{
  "num_hidden_layers": 11,
  "n_experts": 64,
  "normalize_top_k": false,
  "routed_scale": 1.0,
  "router_z_loss": 0.001,
  "init_std_router": 0.0391,
  "lr_router": 0.000778,
  "norm": "rmsnorm",
  "norm_eps": 1e-05,
  "optimizer": "soap_variant",
  "beta1": 0.95,
  "train_tokens": 406000000
}
Below are experts of layer 8 (counted from 0) of a mixture-of-experts language model. Rows are named router (the router's row for the expert), down (a neuron's output weights, with its number) and show model dimensions 256-319. Each number is 128 + 32 x the weight over its row's rms, rounded and kept within 0 to 255.
After each expert's rows: a language model's description of what the expert responds to. This comes from a sample of Wikipedia text that the model never trained on.

# expert 3
router [ 89 136 105  99 154 154 152 147 162  99  32  82  61 120 138 152 196 158 139 140 164 141 124 168  79  94 154  80 142  98 168 125  87 148  63 127 111 119 143  37 129 150 133  93 174  84 128 143 156  83  80 122 152  31 119  80  74 104  86 130  92 114 108 188]
down0 [186 125 132  53 126  55 148 119  95 121 115 123  98 146 151 149 130 194 120 110  81 125 161 170 130 152 138 108 164 127  97  91 142 129 109 147 113 150  72 215 161 155 121 150  97 161 149 123 126 109 128 148 154 134 153 133 124 111 107  85 120 179 159 138]
down1 [ 84 179 150  87 165 140 100  88 117 155 145 121 132 107  77 136 163 141  62 148 141 140 112 119  94 104  95  89 151 124 193 127 124 145 101 152 139 148 116 133 170 108 100 157 134  62 175 127 128 151  60 134  67 139 118 143  85 198 143 127 122 123 100  99]
down2 [136 124 141 114 130 103 150 119 138 135 114  95 166 136 142 110 135  98 142 109 151 149 151  79 126 106 121  80 111 139 168 148 115 118 109 109 154 137 143  81 106 103 138 180 111 157  88  80 166 154 123 149  89 105 135 137 178 156 151 129 115 132 177  82]
down3 [145 126  94  89 183 106  84 118  72  89 156 122 195 116  88 134 109 157 150  75 138 135 122 109 103 137  72 128 112 142 190 156 157 194 164 101  99 143  98 159 109 106 125 201 167 106 131 171  88  97 139 130 138 148 109 141 125 149 161  55 120 111 121  89]
down4 [142 136 115 123 137 147 149 166  89 102 110 108 145 215 128 125 145  94 102  78 122 138 147 150 134 135 133  67 101 148 114 139 140 158 126 142 145  86 158  97 161 160  60  46 121 144  93 203 174  67  98 176  89 125 139 104 103  92  43  91 105 155 112 156]
It responds to: Numbers and symbols in coordinates after "Coordinates:", such as 51°33′ and °, plus decimal points in percentage tables and single capitals like St, J, E.

# expert 17
router [100 115  16 138 150 104 176 182 139  99 114 131 105  93 184 164 165 178 174  93 162 109 159 156 108 110 100  99 154 122 166 162 125 176  96 101 162  88 150 101 176 129 210 169 107  13 155  96 114  86  92 138  89  97 126 124  69 172 132  86 107 175  97 115]
down0 [131 121 127 194 152 132 171 172  70  76 142 147 172 141 165 156 210 109 107  86 150  64  62 101 188 138 157 143 152 145 165 146 116 119 142 153 144 117 110 135  66  98 144  86 117 118 128 175 140 156 142 118  97 161 201 104 129 101 170 121 208  95 136 123]
down1 [156 122 107 134 108 115 123 157 184  69 114 125 127 112  99 108 162  95 147  47 165  86 106  20 129 114 113  84 160 119 176 145 172  90  90 193 145 157 192 112 172 126 143  98 118 134 140 117 147 143 196  89 170 136  86 104 123 114  93 108 146 153 104 183]
down2 [146 163 120 128 138 128 110  69 116 157 138 139 121 123 132 140 167 162  76 120  87 150 163  94 158  87  81 136 174 147 152 158 106  95  91 145 141 179 113 136 125 119 203 131  94 130 128 155 139 152 157 124  98 109 136 225 104 133 148 130 142 112  71  75]
down3 [146 169 162 119 163 126 180 104  47 122 178 122 141 151 134 126 199  69 174 147 149 183 120 137 140 164 149 134 174 160 104 168 119 165 163 163 106 155 128 141 148 134 142  87 138 170 131 198 140  74 135 173 143 169 130  79 185 104 118  99 141  88 141 183]
down4 [120  63 149 168 103 185 130 204 108 157 127 123 138 175 128 140 143  90 154 135 102 156  97 130  97 169 105  91  90 116 163 124 160 184 110 134 158  74 127 120 170 106 136 112  71 189  92  96 138  83  86  54 185  83 128 137 137 155 138 120 143  85  98 141]
It responds to: Mid-word and opening pieces of technical or specialized terms in infoboxes, science and sports, such as neu-rom-uscular, Chem-Spider, Celt-ics, Coordinates, sq.

# expert 63
router [ 93 122  98 109  98 138 162 163 195 131 141 104 116  92 139 167 209 169 175 132 120  89  88 166 124 148 167  96 140 131 169 118 138 193 114 105 167 134 134 145 158 157 182  93  55  95 120 113 139  76 123 102  75 113 157 105 136 178 154  80  98 111 140 125]
down0 [200 171 175  95 119 145 179 184 133  98 168 131 120 117 162  97 115 124 140 118 121 167  78 107 161 198 148 146 173 200 137 134 176 138  93  55 213 129 170 144 141 142 135 103 160 156 146 131 168 129 141 132 144  93 131 131 103 151 144 149 106 166  53 197]
down1 [121 131  61 131 179 146 143 137 129 155 134  90 166 145 121 104 149 111 124 173 101  59  99 156  90 133 103  91 149 119 116 119 143 139 121  92 152 123 107 138 124 125 198 141 157  99 164 144  86 109 178 192 176 128 170 176  79 130  65 116 138 106 145 145]
down2 [130 134 151 131 138 146 126  83 106 106 115 145 148 129  99 123 160 125 109  91 179 113 113  52 107 114  89 100 145 130 129 117 192 137  99 202 127 167 133 107  93 114 103 123 100 142 157 113 148 111 107 144 132 174 112  81 145 130 132 106 122 161 131 105]
down3 [143 157 201 193 163 149 118 106 179 138 114 131 144 137  77 126 167 126 139  72 165 140 145 130 130 173 107 119  89 121 180 171  89 137 113 152 142 128 135 151 128 138 173  98 130 150 139  88 143 121 125 156 137 184 124 147 180 132 117 186  92 102 126 126]
down4 [205 140 104  90 108 107 120 138  88 107 126 210 164 208 170 168 142  65 141 141  89 114 139 103 192  91 172 133  72 160 144  85 100 102 174 123 101  90 130 145 149 140  45  74 110 134 149 119  58 132 152  81 121 124 122 135 116 136 131  78 140 137 124 150]
It responds to: Opening pieces of names and words like Mar, Car, Bar, Pat, Ar, Chall in Challenger, often in sports tables and credits.

# expert 1
router [126 141  69  88 156 158 101 131 118  95 123 143 116 101 147 152 157 103 157 191 117 121 170 174 140 105 122  80 150 102 128 133  72 161 106 111 186 166  98  71 175 145  78  57 109 122 125 157 129 145  93  99  97 171 124 100 123 123 100 133 108 159 154 176]
down0 [142 114 113 101 133 163 145 145 144 208 156  73  99 127 106 152 154 102 101 131 122  79 163  88 119 228 190  80 152  99 101 155  56 105 102 145  71 126 160 133 109 139  98 123 168 168  73 118 117 166 135 129 128 167  69 102  87 134 138 164 135  88 181 138]
down1 [121 106 113 127  61 101 117 130 113 138 176 133 113 116 119 126 181  79 138 101  86 146 136 104 107 143  69 126 115 147  84  86 149  84  99 111 101 123 106  77 107 141 156 143  86 131 136 142 107 149 160 134 146 128 153 126 156 121 128  83 124 123 145 112]
down2 [129 129 125 126 183  62 146 192 113 114 170 127  51 132 150 108 163 118 100 110  94 106  54  98 136 109 106  75 107 133 161 107  99 132 138 150 102 105  71 140 174 130 105 152 123  77 117 135 118  74 126 185 154 137 140 168 141  92 129 100  94 154 115 135]
down3 [114 130 101 119 143  76  94 136 130 141 159  99 142 103 120 182 178 146 109 111 158  94 139 158 147 140 141 160 139 116 106 174 120 113 202 106 109 137 151 124 104 128 159  88 135 112 139 115 120 118 149  89 126  68 115 133 133 122 111  51 115 107 126  94]
down4 [113 135 164 139  31  80 106 114 148 136 183 109 122 122 100 175 158 112 134 135 123 110 104 180 181 106 148  53 134  86 171 133 134  90 100  83 151 163 136 136 107 160 131 160  99  93 117 150 140 115 145  91 100 130 121 117 152 154 187  78 163 148 104  78]
It responds to: Unit and suffix tokens in infoboxes and tables, such as km, m before ^{, ordinal th/st, plus adjectives like National, European.

# expert 14
router [142 142  69 113 161 125 133 179 137 113 148 127  89 105  95 136 111 156 147 156 138  98 154 148 128 111 104 111 149 102 130 112 179 147  77 110 186 123 101 109 112 110 159 142 101 112  79 144 147 161 108 168  90 162 198  92 124 116 127 118 102 182  97 115]
down0 [150  99 105  50  73 139 124  54 103 112 110 115  66 144 146  34  94 122 101  99 148  79 135 139  98 119  74 179 140 155 151 149 160 128  59 155 133 104 165 198 131 144  64 153  91 150 108 167 112 123 160 114 198 128 141 146 104 133  95 208 135 127 123 108]
down1 [193 175 179  88 113 146  56 128 101 122  95 102  99 170  82 152  55 137 192 210 170  98 132 160 137  52 116 129 134 147 105 172 120 151 171 136 164 115 145 161 164 156 183 155 111 106 156 127 111 122 143 118 120 136 113 138 137 162 117  83 118 102 100  85]
down2 [163  87 172 153 170 136 162 155 163  92 100  87 179 126 118 147 106 187 145 141 115 127 105 142 142 176 174 163 109 154 149 130 118 135 160 166 171 173 158 132  96 173 129  64 146 121 167  49 123 123 167 181 116 151 151 109 111 161 186 113 121 138  98 124]
down3 [122 118 144  85 116  93 100 120 172 178 122 153 105 114  88 143 104 159 120 130 111  92 170 138 116 108 119 203 130 134 125 113 144 131 163 121 129 117 155 124 137 161 102 106 148 129 141 108 128 120 190 112 130 149  68  99 138 162 117 165 144 150 117 109]
down4 [114  96 135 133  90 151  88 154  95 133  87 128 224  92 181 103 170 140 124 131 157 124 138 151 160  99 142 109 152 141  84  91 137 168 139 171 105 161 123 100 120 132 184 156 174 158 115 144 120 116 180 159  74  97 128  95 141  89  74 147 120 153 130 176]
It responds to: Place and organization name parts such as United States, West, State, League, U.S., and infobox field starts like Host country, Date of birth.

# expert 28
router [124 212 135  99 156 131 100 115 144  86 102 117  95 155 126 146 111 137 124 126 132 140 101 112 103 110 118 103 145 147 195 168 138 116 142 127 145  52 106 117 147 108 187  77 128 114 140 128 139 165  85  76 108  84 178 140 152 161 163  59  96 122 122 117]
down0 [150 119 140 168 137  83 212 155 109  83  70 146 114  78 143 115  87 178  89 126 148 103  97 107 126  99 154 149 137  93  95 120 138 114 193 113 159 147 164 161  96  96  68 156  59 131 116  82 156 125 146 136  87 137 226 146 207 100 174  88 129 164 198 154]
down1 [148  89 119 175 128 170 129 103 162 113 164 129 130 112 115 134 109 108 134 145 131 117 134 141 130 148 104 184 203 141 130 126 116 157  61 143  88 126 111 169  60 100 142 118 124 120  89 137 110  96 141 122 133 108 163 106 121 125 117 173 164 160 151 144]
down2 [144 105 103 139  92 180 159 166 152 173 117 147 123 154 122  96 106 160 183 171  70  88 124 183 108 144 178 139 173 151 137 132 104 114 138  87 151 101 119 200 166 170 157 163 142 128 106 140  85 163 215 152  87 162  90  89 119 116 115 153 101 163 134 137]
down3 [133 146 112 139 120 124 102  84  44 158 142 126 154 144 114  70 103 123  96 127 120 102 141 117 148 121  99 130  93 140 102 120 150  80 135 178 121 122 158 157  95 176 176 130  92  88 174 114 113 137 166 115 103 112 151 115 109 115 121 126  90 109 119 117]
down4 [157 152 123 160 107 165 117 179 127 140 147 180 159 111 125 182 104 116 167  89 139 138 144 146 133 157 164 110 102 117 127 220 115 128 201  54 122 126 148 177 156 133 102 129  91 159 127 184  99 188 113 141 157 191  84 119 129  79 123 109 130 118 103 140]
It responds to: First pieces of years such as 199, 201, 197, 180 in dates and film titles, plus verb pieces like "uct" in reluctantly and "ing".

# expert 33
router [164 160  36 141 155 173 136 154 154 115  57 128 159 139 181  93 121 165 117 165 137 127 153 152  80 132 147 121 120 104 140 193 111 165  99 130 159 111 168 131  91 130 165 126 124  81 164  59 127 139 142 140 115 131 167 124  60 167 116 128 112 108 126 142]
down0 [158 119 139 128 121  89 134 185  85  89  83  98 172 152 133 143 116 226 152 120 172  81 142 129 122  61 162 127 121 171 162 212 189 131 121 104 137 113 130 118 150 168 128  85 123 166  91 142 136 121 139 135 106  76 159 155 153 195  96 188 145 130  54 153]
down1 [132 150 126 117 122  93  54 208 114  75 130 123  95 114 161 124  75 101 154  77 177 115 112 132 154 125  99 124 121 160  87 189 137 177 113 152 128  51 162 137  57 123 130 162 121 113 201 159 155 144 134 159 125 148  85 163 121  87 145 130  89 186 146 108]
down2 [158 122 170 129  85 114 110 129 147 125 138 101 104 155 149  66  81 131  75 130 139 108 117 149 110  88 161  93 121 122 110 100 144 168  91  69 202  97 140  90  66 141 145 103 120 102  93 127  96 154 193 148  98 117  68 130 132  97 169 170  87 154 124 121]
down3 [148 153  68 137 165 187 141 105 150 132 151 131 126  70 183 157 138 110 151  55  70 155  96 159 138  89 108 130 178 118 164  92 147  76 108 116 127 152 175 175  94 169 138 137 151 183  72 103 185  93  45 138 134 120 117 135 162 171 145 109 107 151 122  59]
down4 [150 132 155 188 122 177 186 156  92  95 145 149  65 174 124 182 108 140 117 143  64  80 127  99  80  62  96 100 112 133 136 156  84  96 144 124  92 136  83  83  97 187 177  95 109 117 103 148  83 143 141 106 129 152 151 112 117  98 189 165 140 128 119 160]
It responds to: Opening pieces of words and names after the, of or in, such as ab-, ib-, ph-, Sub, Pro, Mad, with flamenco-type foreign words.

# expert 22
router [106 176 124  87 130 142 104 169 161  64 115 168  65 123 109 131 137 146 109 140 140 114 205 118 101 118 156 131 166 123 164 120 121 144 147 121 142 126 127 146 106 135 182 101 135 126  74  96 129 103 118 129 132 160 126 114  78  89 142 121  99 116 118 164]
down0 [ 99 176 125 127 158 126 146 152 129  97 139  69  74 159 120 107 128 192 151 170 135  75 146  74 124 151 125 151 137  81 103 162 144 105 138 206 146 119 139 188 114 145 134 122 114 142 197 109 120  91 124 179 126  52 129 167 169  90  79  79 130  83 139  81]
down1 [141 121 120 114 156 147  87 158 116 197 100 133 108 145 107  90  87 119 161 145 120 127 160 130 115 152  93 191 147 123 179 115 147 109 141 128 140 178 104 149  99  95 144 147  93 108 111 172 193 124 123 184 122 149  76 115 206 140  68 161 100 175 117 113]
down2 [153 116 126 121 134  86 119 135 145 166 119 121 103 127 120  81 140 116 131  76  96 117  87  92  65  66 137 137 105 103 116  70 116  86 112 165  89 119 108  78 125 133 107  90 116 150 110  74 108 124 103 139  97  96 136 200 123  87 160 172 100 144 155 156]
down3 [163 133 123 122  90 138  52 116 149 124 102 110 120 191 106 154  99 132  74 126 180 133 134 143 136 149 118 146 115  84  82 165 150 121 173 200 141 135 131 113 133 170 118 162 121  97 141 130  91 104 112 143 136 131 111 110 120 176 104 134  75  90 138 134]
down4 [ 80 129 150  92  98 119 159 148  78 145  89 182 173 174 133 234 149 113  86 147  96  90 171 171 105 108  55  72 143 137 152 120 150  82 142 142 110 118 101 132 127 138 107  91 165  98  88 142 149 108 183 107 123 104 145 139  98 145  55 157  66 121 176 135]
It responds to: "to" before verbs, modals like would, could, will, and words such as longer, time, him, return in narrative clauses.